python train.py --num_hidden_layers=10 --hidden_size=192 --n_experts=256 --experts_per_token=4 --d_expert=32 --d_shared_expert=64 --hidden_act="swiglu" --moe_layers=[2, 3, 4, 5, 6, 7, 8, 9] --router_score="softmax" --normalize_top_k=true --routed_scale=2.0 --balance_loss=0.00147 --balance_bias=true --router_cosine_scale=20.0 --n_groups=4 --groups_per_token=1 --init_std_router=0.01 --lr_router=0.000447 --num_attention_heads=3 --num_key_value_heads=1 --head_dim=64 --vocab_size=8192 --norm="rmsnorm" --norm_place="pre" --norm_eps=1e-05 --positions="rope" --rope_theta=41200.0 --rope_fraction=0.5 --qk_norm=true --attn_scale=0.125 --tie_word_embeddings=false --parallel_block=false --init="normal" --init_std_qkv=0.0437 --init_std_o=0.0542 --init_std_up=0.0625 --init_std_down=0.0625 --optimizer="adam_hyperball" --learning_rate=0.0066 --beta1=0.9 --weight_decay=0.0 --lr_head=0.00745 --warmup_steps=290 --schedule="wsd" --decay_fraction=1.0 --decay_shape="linear" --final_lr_fraction=0.0 --batch_tokens=65536 --max_seq_len=256 --doc_mask=true --train_tokens=478000000 --max_steps=7294 --dataset="wikipedia_en"
Below are experts of layer 6 (counted from 0) of a mixture-of-experts language model. Rows are named router (the router's row for the expert), down (a neuron's output weights, with its number) and show model dimensions 0-191. Each number is 500 + 40 x the weight over its row's rms, rounded and kept within 0 to 999. Numbers have three digits each.
Before each expert's rows: a language model's description of what the expert responds to. This comes from a sample of Wikipedia text that the model never trained on.

# expert 11
Numbers and census words. Numbers, years and "of" in election tables, census and sports statistics, plus nouns like census, interview, loss, Type.
router:520517523468577386445483464515468406492435520489503434478486536526503455471543475543464572535451507466492500502442496490502517430517480471559511507524529528495485542582492545493468493379524534443502489506470542540479518551439487465521478502556520477455463456439491503436524520502459517462507500513567502452494564491474551539460533525479458490489552500531472522503536545512486481487533494489465474527550554501499551523456414512528500463418495457495503514532470450538511527434610443512490557432487496485497574494365502410529555475460530534540513419459481562486473542528513496472
down0:485412526457462485456519558481499440496472477597563510447517502463457531496475457501504495519403503507504534464476516508511535488525464471520521542569415573519491586509522510496528512503483541393495456500413484422476476539400581531484490433481536528515483529553539496567529513508434486517492537515505516507467538552556478491526519435553519521576458566459458546460528470560451546467467477458459499476462522496565531529605495495473486548511474488531523450497490483457530526435566568533463505443477508524428468526492504525545498513479584538517513520503406513520508562464482509495
down1:556470567505542528453489517525482465505496466614487470550575547510525468573511518418471516529451476485500565519440457545479555462522482487518543536510490483483496481555479548399508578530520509408487488483530482429473565453471549449500453512532460519489461502495454515434512510529520485529550429531467479458564497518568535484538496537488459476527482485559482521573512456455541517416496554560503459478490483565502460464437523532490429489486552491547512463550532561484520504400430505467477519526450446486491496485589485392507495492522421508510554490557489509473530467465536509515
down2:458456488549453527492457551502484549482464522526536535544444534443535466497485466464555464549525455486510522515508507446538445462436459522514516499475536468526462450464494483526542523516514474486560479599563459522490540492459470541508487484447488501523523439514511589539579550515514482498466528489462472501460473504486544571520553486490497471503532508366496617513472528447534502534471475486496521430481457582530460522550549474527454555535481504496474570467492440592559573541451490545444521592425467530496561465491505508523525426478513495484561451536536467474497511601485521523
down3:538408498510415488464436495547523468492440484449531515488540484502567525464516524415512538492465464447500472477594492507495536537537460514463503491463534474502519528552541456483497494498476465492521511514540501546526511530443490571525514469556487509499475548466519466578540517543521474442458517497501532486489537478513545462446472379522488515469588532440478392478462478485460591462418528547489488469465511499442619535513562518529472453562504577525605530522426450528529511540532531499508509594516499523466551478464529510506515510553495514522466516434500538494521484461439489442
down4:479545588479486446501482514507477488506594536441490522409517483576512532511560404487481503514520515434449499463449477592479613484521446492462520555582479473435476528571532450481533548489501535496504504539418505554517467412535486502514496481466378471543491467568556507570501517508488542525558466533546501541474450481495522415555498446482545463415500537490513460507491474447540495531560453530449485498495508491503508473543457522498466510598443463521459489504477484504493528511467579486486516532475501458489466466544530503469541503453525501504512555546427494496491491517515580519
down5:558567460451512473507529435480536593481489503504494494515502581511434558469395522545501557518494550511528446528520516461484519500523422470481527545502458539483508468501472470555519471450517489468504494487534409524479469490457506542471527452526519422485423522494521443500491525558495509504477462421489545481473465444503465484487498611467500486489487464491501508541547529528488427527494504546560538491492483505417579523547501526489547473469506385600522387423517502463481476525444478584392517540474523514525516544508531543454524470468463539461481482490515471480469567507468548481
down6:577533439515470515476493578443525498448445508502566509469521530502494521471474570562504424501508457488487538486482504515530506492492446508476492445532516518416463487489507591483498493498495410489448531533492424468526459488593527493477545505575530449535446506471473427512476562465534512425455483530516474458503558542495485551510529510464497506509483513498491510477507556505548570438590466459540460461450531477527551552519555524536420514500544505475590512451522490564535457460494506405572509500522516495536540524424419550544519522533565448564491514559545518498501502497529405471
down7:482473425561535493554462506531488589539515512597496559465495558512515490492526480449485546505408482456422451474559521549452544498509557506498492606530556514518465492469599505515489494502509448549540509538447518457494526569544530477502529533469499507467525502501465509475505549555523504518427533437551530485455515476489616470527486509483415492516484443478511621507526592524471494544473522504515529490518469464498549456461542581520504516489536507491417540467444527543548444486527444534449475522509471474507553471495487516513486538506528490536477439458521490534456571523502480396
down8:541440484504420454535586478538427432494484471509488549440512479538481452531620478530541519458445521485503513415566483471493471439450565567429485474559533492509479538484518501544564544479459506536510467530530466438519457536446453474575516396489547532474576548545497527479561527508421562415473487544546500529490538556554464513566421435532517517516519505470483513506526461460454455464472485495497518561468516484523508457462501545542497514476549471505519488478492473534458517514528489484489508527506476430512510511503463457524486438562489473475501482442485425552529464486418455479
down9:458466569376479434482471470491562482535416518430481486538523543418582469514488502505509528462506514496451524520533541453549503554482536487426511533455468529477549476443574518499508512530547476551481445422480512491532463431510425489459509505541525492538561524502537462553501579483544488455517496474455519558537446441549493515434489534481532485441469507550511515525498492515489576535555427428425494457524526486486460539507412490502499541524432547473484481569532449483498489531524552464534573503453555491488566483512522501512606505489490490516525508538469433500492543488466551553
down10:485545493481441460459475519524503500494510507467456484458574532484559505552431516558578497515550407521486436516478501527472553446480512536566507492526565457508472595442439510482444493497549465521424497424550437432510536536502438464459555517547472461504568492512517455502540536499555538524502476510491529535487538504592437541543560565487517532537462546494465479518437532581487533502533570528502536426524442470563489423462530532532535519467541460459557508436514482485486472519473462550507506473495589515486484444481519485495523536523470477425520545511479407434488468495462531498
down11:470466536569478473506511443483487475539485522485467530517453494523483472522561494432595498523487447519502513533452508475529547482488579464446455463582492471489585519555552516487462493586494504509513428422555532502496504508475511521478584538501503508503508434483408580447504533512487446470523499532522583488466498508540520508545528569528529454458560530560530565488548495566468452486501508548475487499551460443506489464432549528528467510531449523495513473513488472503431494491525439586500424519481438423534494537522552484589471559436544445459532570549554519534513540462495483547
down12:530534475503479485445479566460507480509525563514506523507505535511515464535424549435518459538435444504543479511511414479495559481523495532571482502517529541456553548448518480556418550497480464542454524498468536476531460513486460524462500524446533541460426480478516520493508502536467470553525533510538561461512487473506516495505527599561469558542534546533485485400488542496463551493437442555467540528484484524485402536553497500491514541478527549501457524523507536524544558479450425552537472553499525578521566562497472514504530515498430441395536398539491503498583550499485573524
down13:451506519447490484487518512482526464498481484475450487550471476455445533487549531450496531495518529474533483551531429567551465511516540567543499496472556438533437585452412608443491563439487557476488532462506496480506571525515559523459505465513507586558573595481574471517573541460551495489474525485562440494561539545498466508537563517519547484596486475514513535496468542544510515474510515428449532510416496436567489493514538530437387453508495506492520531504502497435465512532489541509441465505502513509460458527489464520534502450519506502503438515518503491522512461471439491577
down14:480545529498533503511501562449530438541512510479475513535502506479482563515510540469487485448570456467574493531508516523522462494530460476475489557526431526508553558452575446480484468559505474449571506507525537507471480476459487512463573494490522470495535539520478466498467482484526493507481454534494495524545504502447438537431481524489450503510439551469483443475439385475421502467534496524421480431492561484530472499585508454472539485512580533422514470473496508591493501495527446444465555520496471483484444532496469470529532482480511365548405470538405527405513485467433469522
down15:445529460512591454449480528482544517503505574427464502435516582583477475543490466518492498466518445532545504529519461470451509475535416453435535543506476466538514451437499474518545530511527482544518480556518507490534524535462592472489496492562535472537511485534560532499500437495490529513533521503452441547503485512472468504550498554551507472494459561394574368517449531504471508464509493529535508507476501463476549528466504510554495525513524491471520582499433530492550454519452494506580518515545454559484542458530449463552408534589537470506461459511492479556488505545440451551
down16:467535467498463516540527421501476511487483561545560480591526538456529462495439553520555514522453541445497495474498494542475572453536499468464500606498479483474479541503524590537433535489512500454393462513484437493500550504528488516492501491478496548455497529596466519467467554477457494549498468519556412466464495524451592495498535562483540522440488444566564521494499491504526530495503447548502457591431488530467499519537520514414500528491559525495530510464520462530515465465528450519574461538516531438553511471506507517601485465435480432478544439488513531463479503536481575460
down17:585566525472559458440501534542463519565503472480587505490523482451468468466511546548478546495479543511485553529521514516533456579521565497445509488566420449444433540405572475497571484509507474505424381518505519459514544490447523527513525485521583538554470534498477543550540575508483508535529535479477465456498491518491455462471508459510476559513516570523490575449441516532514522541524462452454485453539435494528448503526544535553467491503447498453525459532478447438473550469538516546472482499513462542474498537463481477560514488488537599498533496531479483528431470447568511528
down18:515550585484532492525462506478520503524541457467420534472449484457486483490427494469544525480489508440535474486466533569525534483482463451479545614456473511475584533472494489618522539580457534451503522506461497529480462492519539541438521537460538484485440452540569487511505521435500533608501504468525517521542536543414530509421555653498477493528514443471523543509505420551517522541552448521532532415524440503538515532454520527540446525496498512480506499521512473483527520494573509489514522560480454563497529545522512518478423475539503526507460496527520505530534542458522539462
down19:540479546508490469494517426481478478514484510516470485432522441557501540537495495515512489458555509551474524455527501544550495488506581489467475507507440522399497492556478546510586479492508492481466523547507455501495496513482483474483491548463457488462488541449544545431498445525493571526553535570510552480470605551473429512533487475517552475495552505456559503556497402522488523450546491543517521549471513490531518475444524407485477512463533465400551442541470447479544611445504536488486564465465523490473479508485523541542442572540587480538454519467497479419479482460522397503
down20:413448521533491435535459404512554463401451505521533506513540509513446531482502522557435465531620468554602460513500503476453533504441481492463530448449480545508433517518492463524528481530482478521473542491549480483539451553565520497488520536461520504498418498498522581554608470590527432501482503475492513472472505470480413568555465563516454548537489500563471499459505507518441493478513517518553563533460505487545478501430480486509475415552509470469533483523494497465486522521448487541502458521422465527446444470524517558536517480510462461465489477452499559519493466544487445513
down21:478547549502444497513516481596527492500541506471546531416535462465426481505471471532475512455472489516528437546523385499469491487540679453480434435497512516522490497505510526448491541514452472599510486543473474519499543537520478498533515481476554395514509491548439467491524473428476527476549517475425435533496501510504502510475502536451517491521460479525561431485437421544497417486491467502504509471486484498528540524518493540524539499518486579541502444520443560491565441542535563556518495535557551484461488483475551556466528572499492512500491458469543489545470552521476468499
down22:519514544515508482514404525523562459576444497505511543456461473469447466487424454565496449475493487472447527519516493489554551438493569472454564548469534500560522527538569437486562520401541464527522499523499477470555505515499563487521534492525470414546534557489485438481522524520436574456468446505399542487456503526477545503465542446553539532429509537503537462500500461521481482450533530568542523476458518452528472511496495495531489525515524552508480495479506525443479544538442501532547481560525492474495496490607419452536556558537522562489492564457502448468506579543503437515
down23:484499540472471465514477521547446507542564508542459468510558483542444586465448517482464488468465391492470486453517545500501479461461588497538499412513485488441502503539445530453543551465577518488521528519545504539486500484564434551514484636470483487465492564481546449531488499441510502499512523525527537456563553443492499487469462552543461509497565498488483486513449520511490462500541549495531542470474497538585454496483447565470430489563498529471556538442556485487563561509492485581507494455441511461469437535515435459541492538426497495424512496504484499442582482452492484543
down24:490465507467546548483514479539531497441477517495482512570551494549504430542522473542482525548504513393469503473502519452517474444470564419446551474529519453473531461471558517410475441493498502460491499460525572500511550494476476571529487523556500481570510488488522558552528573515506595552464627503496505441518519553441507468528443527507512451408489547473460466467518480533543538502536479440453460488470477500431551488506470444487536470496508542507539512544436525456541544448428495455466470463544476502471459535564599538520506555480453459520451520502485447435500486481562522503
down25:494465413494500476440503543499467479548520481517513538532483509524545473527476484513519525495463386409540491549486474516482425549464433523448488522492402475512541483449469521479529434480480470548464507530530555486423513466464537541454416515491468492474448490453535497481427485531497474513501522478509562475481471468574496458472538535547539492507514548541507500442519462434463530528506519519495565478546455452474469533498448429456475458537480478537523553506532497465467499454514506478516412510514412535510435541494459485515517502590479578560467535528515568535472552532424382420
down26:566422516498447489558434450467481561505493583549570472474515499463521487516466491480471545517480520477528521447548505485477562514526487442470532510479392523575470486518465544501448463473511566503438488552520536520553420457448551602452501460530462459490557461498529438532571482480483535515523534485495453443470561490446536430536510423415479558470503439507515494509500480524486513495475416501506465487491462490520524534552598470511485499587444397502523489488486479499546476524535568534523483429483462532564455526525558482477526542514544499462498478532461437547502502478525521513
down27:450508467516511439472517540501570551544513460437509547446493521484432508479478491558436470576546467527557437517524529518508477487501557531431457462533527531458444476480464490522481515502492516479532573503527478461460440500482507504551518535483463539557559490465497436461495514525457465416499502517486544579509556473421434479512490576608505510452557546466477434490429479439455501439534559444500459538439542579487524474512487501550478491393534494521542463449517489470493506532552523427517530478465501499550498508481503421540508520475503565551497445535460438528492408500497490450
down28:515495441470576509435550433407499472498559475525502469420567505501520532488497533432517579507497494455479512464596537463548484582512612494414501471521517514503440488523444527514529412537464518470483426535533475508526523468506493540457469409541539423499471543512524540521479457475429444442523471441498420464453507576519453573468569443566512529498538472544486502481524471487494483502487510566478473521472518468424484538482510529523514473556455463551474506456541491494506542551538531565439491535459481458535547510517464456537518491488521490522493522489547528535456507482557554501
down29:502487523529517516524475464440516471485486453507480472495483392551406513483547454490498476499434448508538543507519476508489517460520388536506603458496418486454448530475462536396518490553462565491536531474493528496549498466518441513519549508519430513492483494484521432537486472477539470552549496448441485538516434444475500383589537518497509534508558506569474549549492482497559464486459502555514523471511493469483469527475493458499490460473492547580488482505426488516557488436522447541578460469537377489447500493432569521541488462470469478494522484462502506511491478466539461470
down30:493519537477516419489445517518466515562475522514543598516473472440551566446532450451541537450492433497497485469461545540441511493554438576445481551509575445446458464527555455440474596553518534498511527503539483525481465411529502540523494485495476481496509472406496452547511400506496515482514510537419428498481466500511464450512427550505499483519447572540471509488484462568557458545535446559500524489512511450493489475482445565478505531472498533556541565486481471510464486555480503533511467504484428478416508513503535531522521475489503549479474534497494456542472472522511603579
down31:507494456474443503441532475553509552528451478560434503489444505447539506478532534426595526485465514448513463518547500470491483523513562537453489522520513497468516470475540474505503473489556519466473558525464524573528522477535488560558514490442458452515465478550586540511473450515522459528528498549510488490524632529419475468454550579494481523482521429482510519485461541503480496520494545489468460525492527483474445429483498534481498562468547530485555538483493523495451462530524613419520549563492472474565477571395472566518535500482473512498436404499467463501505446544515466421

# expert 39
Periods and coordinate tables. Sentence-final periods, initial s pieces, and pipes after coordinate columns in listed-building tables, such as — | c. 1600.
router:516507522446502451500477587525497467511494570511487504457495499518484479477525558489510511439518574495496437523470502471480508410496439453538560558431479474518468475509482511477463505498462466462514453487482426468494588596458587462471440496522532499448509535523479472512581519490455447572484513568543436413402489472500500470503519510542440519490507561542459468602468578537529498522543430484411491465565539531489570416519464473499426446462549480500476494534512446547505466466544476518495520396500522466477538520510527487512482460510471517567509458457466504525506507517469474474
down0:450427505477458452519460576480529464466516466548514551487476482457397454498475483461464463496449485466411508460564546467468485517497582489478521494604512540437534533534514529520566519551540524412515488506475497502533520473468548528423481518499469568550472489520529510530557478440448500469410493551512548476529489475471554511479577520528510537540435506377463518496470562476533501516515514459492515503541472463495515481541487507490469503513499478538510418552445535489519462479553546482469536477504489568454474539502420538544510565473567513526571547485445462578458469430512545476
down1:463539541545465449545539503547512562445471488568501456428562492522516522547481542483501489566462515500488564592498512571528472503483424525510521522522475516504506468546504484500480503546503538429535429490500471477522476512409500454494487475535446474447486519501479514372540459480560532541556500439432537447531473493532499492547453531417450509619480461473444513565486472480556472423532522541553425533483490547572447498481512520531468484484536433480523528518531541503501451499527480486510526530508553517498534462593478443508459490492496424511521522587450497479463498488487440567
down2:532519532513480530518575562462460485535512477503511544551426502490500405512564471504525392550546405482527470514556529447503430422470531507442514493510503519504525462538473428490517532520467543541528425570568477501515507496477499454513459500437445466577491497498473533518541515510407409552536483487504518449495503512530528600564506503474462425473510462473406515551500484538496475582490468584489509521508524498551461505505472523433536534502518525507447562491479487530518513547468475488549471541462436502459506468514550503529536422488480494511592423477492476485510553554505554498
down3:555514520575510483493408477532511432472525528533475516529473556499489496468475560530475527435461568452476477491519456506515557497495465554536517553420467517438532551526542494522505509477484510415531523518521426485536457508483462564616499502511503537499534503490505486535545522485570479540446505543517584544411530482566527523519503451551539497512570545451477409497498495506480466471475463520508605487461503526518555516542519547559446433536537461525491475502447432490531517494492477516498509491564486489472565467564456555567488463473482501492496634495554534458582511448466501512
down4:535529522459511463545511537484540515452550516409457442468507461579569508509474489527471516477440502465510484487440464574547551477492382433449511545617529502541565507565514523530546518491501482466468457496484539517511465502528458499460451497506468434485484418556512513557572472572485535481518436499491559560481519465511494509590527499465513511477503519493519485570483481510501497457529402564519490456460498487489475535562509549502486471553500508519496420509519523545426566474535459495515570521530525412467471534597521494479504492466599490473534532489477548465469470479436487476
down5:523508461483468436489460502473546546479446467508547528517537527437438506473509494509466558520518534446458416512501553424529570517474418507514508554433501509517459553478511513483546483452499469514559417542482438507488524504500447539495546477468483455500552579434432506486543501566504419468480483435522564506508505512509461548447532549509517515474473431500492537521514479428525439498402425557472491537537476545513530507529559552521503476444550415537486417472533571485526570558547457524444540549481485531563505515521526550483523490503471484451533527454489445458461566546464531519
down6:563536459470475490412470665461441473539428502480545488503396497591542445447439542531464434490557487515446555533493529542505492423448456478460541486518476555503512534480453504433470504514537455499533446521544523465558461551518503563499513510490490468520437501486424505511490571527509482516498506512545490493501543475491494494465454548429529567545509541506486486489507533532523557407532419485484437517506516512525485449530594508531447536500546486539572522474526447519510476486532467513536485443547503445523455436504494544529505519459528443520528474457515462480453546501508486535
down7:430457489580499514486525469525463537535503477556514518433479538439502539504566493471577494501493509504489475519496462463527490526522579538460502507521590428499511438532551561464497411537475482539490450525423500492470520615559484484470515526496498549458488483535532495512513519555495487508526570430535467463396574530499499478504546529457465475530546516494524617511484479476467495470476551460438489554519480525480526506506566568472502425486499485497463465541439527492523438488471529568476471550537491432440528514506441554516385548482507526496446471502564458509461519508551449450
down8:615497478463464485528564481518490518489488444466489504518509517526410473532550492505491461443482543534538517469570525461435487432473600481532515488572501528493465520503474605476521494467463499515448444484494489464520444511481497466467499432506567451584542504580522530536582527461462602495518485561545545534539494548535484485525420491568532457538435462530479520463503485510500496516408457504539491559454569507505531531462499519479485536486540460503461485497437496506440558487481476578496507508529535443501587510527481521564480467512507450427529484435528470567541482519510556448
down9:488529511387516479418542499498566519544416458503442496519543514496513566527510530517539511482433551450479488575554567466452485513534576451497504567573432479459533468513532530483500580464497504555496446474501502493490461489482489487531463523458490470560527475513464471549588521457438496536547493530481534531571477511502515483507499506491534501439424508596480572499475502494480528447578497461485485464606509416490446527445453444503526431471478511450460502541510463594468475521541537491512561476562532552480520502529549486553545513461539565472561457539449502500498523500487522491
down10:514546485520525460544452563563492526459477523428478483495518577504526441507437517660570495538412489564500514509510554499483512471496508498515544497480537507489433548482521573520453468487526454545470433445568498439502464514476549459511507455483521485537499517478502459541547607461516502523496520460541540514440520424561431530523492513504504528519441505508483524499545489503480502520465501524486461457502521556491484517444507527502545497383498534460557600461533563519472501525524462519534491503499554544491498412499491450488452502542535462503538459551468457548447426414442519518
down11:513516506567500487442514505521426505570535503483524582501407489474494486487578580458553528477399483548467553473456517452533494463476588475441501463504489468499486504524499524473447445572497456513501472435538511489528496467513582513462547566464505482553486497494480569559500490471505481493529511481534549508504492544552466512493495570555554448553485554587486562512541545525477530497498472513475482576577413389492560448434523555492519502513504479462484528487483512532451478503492507544551476494524471404556586536519528484487531559519526516451505477554478510525474538416538487519
down12:555596466493476481467525530513544478485527569497454490474485519471486519536451575551498482508526495500540484496487504531524623402468482481549512512430502493541488526427502491507459507505497446524490557547485468495518397513499531513512459512483517531480467451514509494505494518539519493592539530527438549533499533470558532498434520603562526576583483537548496522476493552495502521470451458545501558463511476553463449530477522465483575486539502549547454498550487502485524518498441476522434507577466512580596470549479488485488473544517475534437564417549506554428545532470421481479
down13:549426492524559458462493485516569479491554474531510501515510497507461475526529568471516496551515547487574499477492473529455497524520511521488534480447544462549479551442470655462469532494455512440439539428520476497504475525479518495465542530452483550496532548498579447507582545460515507534508573481587455430554577514453530520511548513477499551562500486497500470529500563562492507504519536434511496559535506494527486545572584531456437471512537548544543475504474539458549531520467496466428488574508457512464422476528449581537553457486490562494492453522497502489481512405493503499
down14:501573531431500515493491510472507468502559494509473460528536477479492544480506568519502552497590536453608557547500559553534445517443483434492439519532521505470595501490564456491525538465455541512529571471576477454505473477509468469461561519486482466547522485446484431479577434555437479526441516551476473482492451419461446519488516482489445495524510519522496541470504450470507511496582468560477503519470541523481476482606520494489520533529523476408520471531537492571517487534513463486443466480536433491424386485501495503525490462468509397513491487484458515452447502558480470479
down15:447488486493491410504459514537533528550445463400496537443514562540465466462515457474489533471483419539559545486528507439476499453483440463443527512549527413498449433534450492527505506544493525576490530522505475475520577534529555495439507450482577477582487503498530532491565448468449511475469486466438464492526471522438439457539530579483504511506480543452551444426473524514474540472511516542509517500474511460472571538440563426493493524549519499520590518467471466551530474501456460494502482561478506550567532548434462490503447586548499494528583500543453534500524526504476475476
down16:532599540533511511476527480473523564427427537494524511563490539504558439499422589530513523523582478473521507434487458475483515463511530466486424542495486478455514601468540486522451514517477506445443425494427504482467516521554463527563502489540475548487500599550491536491471477490451390448539468528545461449490488558425623492467533506463491574441442491502490497453547538475535500482458541547469472491498451480516486551463484486489512451516550550489491535452506457548525487500561457511554505549493573454556529470504509479577492508514473504508528448572478509504474511486502502465
down17:509514511522481486511510519557448461520492537548465505466529502556422519526551514549504508504514576530482584490563492551514400490503615502443497490513419417427449568498528500483529469499487431530500479472436542418461550461500487541460499496576600605480502492483449506519539555527544501507392516466534458448485535512515464502530468492548523584545556445476491578468467510530456538513534515524479473558553441520519461481486471515510471556469502521520501472485485466470534548479559479506497530515495484496487531536434472539501520440524465540526555530485512446495493475474594525577
down18:563543497506481562451556467417550518515516501458443562499455488432441488499484507495485510440488545465531421452497504518532504482511537487469528522478539506489553583472500455486493514520462494525430525489408524548507489437501527455493529476492484540450467558482504459507485428426495496570436475501441561495548546477543506519484546635518552527485493531536557547511530451587440530481517499484535547492488500545493592477535509530583489497517489543534500506503504502422447518570494511531526461547500451542501501549526569528406487476546510525500478472470504506492638513569467532506
down19:515490543453541486449512485451437488460501465450459455495526430500485535524435548454473546432503537456460510541521535520534498497427566459494473450540549460477517439481570543508515480501522451498468599474470444470550456522485454564459512489422460419481527564431480579433520490523515465499470523585504501513542579511456513473445430476511552509477470500500519502478474468429526500472486498548538551553546482490479553534492488433485536449495609426445491486492480423531531495495454522481495618511546502461513511502524478516492548594513523462457484516514445509518531511458490430523
down20:477475463498458466513464453538498479523531527590523554430525534503477514514494474537486434513541491503589512506553450505446520564441477506505495534510428518538479517497513553390522450475485481503524504476502453516497546514449503508485522483527387584483450514544515521510511530612491500481455496492462526452419462544522463520520493525485558548569468461446488455566464472487485486534487535514577519517522492507522492527461501454449414486526484456484487477516485577509525444471434514562483528524492470536524482507540543622562561443477428456454444532509465489533410422510457450533
down21:492534487595427527490466489514528441481500536445466488460500519454452457426493461490520511446422492466485428510498435550515521507503648537442470434455467595476478474487487590490502464487499446549542497504443482514462549550492494482571461434546470499534517464514452548537470498524466578442485460487583496526500535442561545483535450545481484499556511490530514470503461401539499438523503499481512540484450454442510449476444492552536473454470434552535476464542491581492444462492500532507549491569482567468515539475450537561517487478500479503537515493477481516544490452478473505480
down22:512585492577453526469493521463545425613445495445474463498498491454451507492448456560513463486468466435509513431505500487565550446513553513439496457551561486544483502530470492440545440430480544527518489589537450524531464510529513456576519466549454438527583489521489471440551509460455544434481459483451518461476511526505514455509483486538524512501512503516516436503560442559468499538551516517506536501482508444492438504450480530483514574534546538550552500471507531458517559535518544526430541551511468488537421527555484444573558556462537551482541505508459446466474503497479530544
down23:495500470490508478486474474499570495547524515545490482481565480500468572462541519524513451511465507475523476510499516487530452457437558514510478514502480457471498577534529576484633519496531503506471527475513478570525466503538417490561443588448427578483466499521467483544545559377526500483477566496512522442547522508504509530453495521536533458508531517488549439542492479488473454493551521496550539493467507621478457593472504509487444478496568492476572542467596462514538509516518458528562469453444510476480507576567487515521518495468526469567492455463516439448531528423533488524
down24:474505531421508458495513468388536445488490530498447543552553523478491570551532542449466498592475492452469544455529466445521500519487541464479511498546481447442476469535563527428532429527478453529416499468444527461489490487459486508540453550564528487500501538451596525487508538507532552552443529526512505502486488550452548558555494503508532450429476570448502480441403528522542483518504497474492527416485399545450522543521502444476565449507499510488465492521527457496563506455462445487541486523534490490464510558552539565555517528420506496465494550530551493476517463492506504567
down25:515476453480524486488540511540486458468490527521528550552548454519506412502509530515497517474487464434529490499502514465484428526387506517496557516491454553529561462456428494549509491497470501511433497540484520530538496409457485511454449566492501496487479532443494462428430441489462489498555501460536581573418534474585511487487578516541443453527509511531533457474492466468575547534527492505572537478491540476505499550515525450536567486522549443539469514462548483414463471511486483500503441528552392528511451473511488525511471479591430560568492501474563519519548549528497486432
down26:534439446518488538485466449439498507428448542528575420553493466467537481483509518485443475529501463453497478467470520433530512527536572435485545553518462517596531497541521549532481516528544495484500444505554483520476427488504645540492510476518497492543514418455547481494576522447479528537547534508520493478529598448463490526588545461453502512451487472492514522551520479488530550569454487497542559485511512503543557502548546496452489493591439465548518566555513501528547530434561551509464519492468464492549538489462538475511535543555524532534491459537474499568509489456503445455
down27:524512500531539511570533553482523525570504544507546519448513512539456473504514530492477547511484492527548491529544531479431562495504617490482469527483462550486504444495487455538476548467494508529523572448500506428498472499465514487503529507474536559592515413576487402469587499527500510503517521490525449540410513532464439506559488550586519434453456503488463356461530508460407510489521529505523419535494559487488471465549495490506479546490504517549519504475532500432514456539533493501526477514479452498513463525476468480562491535543556541593493443463472443512444552452504482452
down28:456532448489565539483563454429538490537567567469539477491511511475439453495537477491528562500514466450445530473490478473534482549509671449505549452530503526534483455499463538505514476499431500487428446525482522510494475498526496462494459505563561468512521470510583510508514439501436495408484466531449433500500527567524513557480512476472553513454497530567504488470518523454540427492461533516499533545495479470459506507492505555474538459524518456543465567397520477520487531552482500517477608500547507471525555522519484518546467501465510469471513567495525589515525422518525588560
down29:471543532466500531483522410491492508515469526486527525428506436478526507520535503465513528509469454489516576473458496434493500525471395522547537527491502423499468463495520560472467531520496546484516577569464497542497521497523445425557495551536479576439446561490536428476492477456521456459580498441429492531455398509403506502509522516516453523461502489511451533511481490481560420527510496500530499520506459470471499517494467473484508516473480616463540512548459498549557455500519496494563498499458415433506577467450453536494544469482495510482531451457476558544579505510564404467
down30:560562474413547506443499513458539546588490522525480475534503453402495513414533484530503469501477419548493465502549543487557492492511474509511473481538529534512471493554551501405443580505524516512517449511544458460454469417495524548561434496549438485456514453492519469604528426503458432516558480564512478521505544480517517453507427535487495499562456529556521517556505505518565468498501434522502547518525517494426515429459438580485461480456497541464549566477450491521473506491531530542488475550503520485425528440527566543461502437527507492490509571536534494494464486538524500521
down31:489472455497518532413466496563489572518458429522473558486486537429556581504493552488524523453472466495504477497546462505467410515532637568444501412539510481525505495481525411479505505549554553512485658469463509533506543446482507537514524529474471461491519502466483473498508479477502454505538574505472514491507586537458572489454536514508454561486526517472483499449457492530496492519492533460503511500490512517453467443493472515530569573495508479530487548503518534477508456505552562411538498534534505500542589543386461503464536494481523497500456461556464435520471488500512469512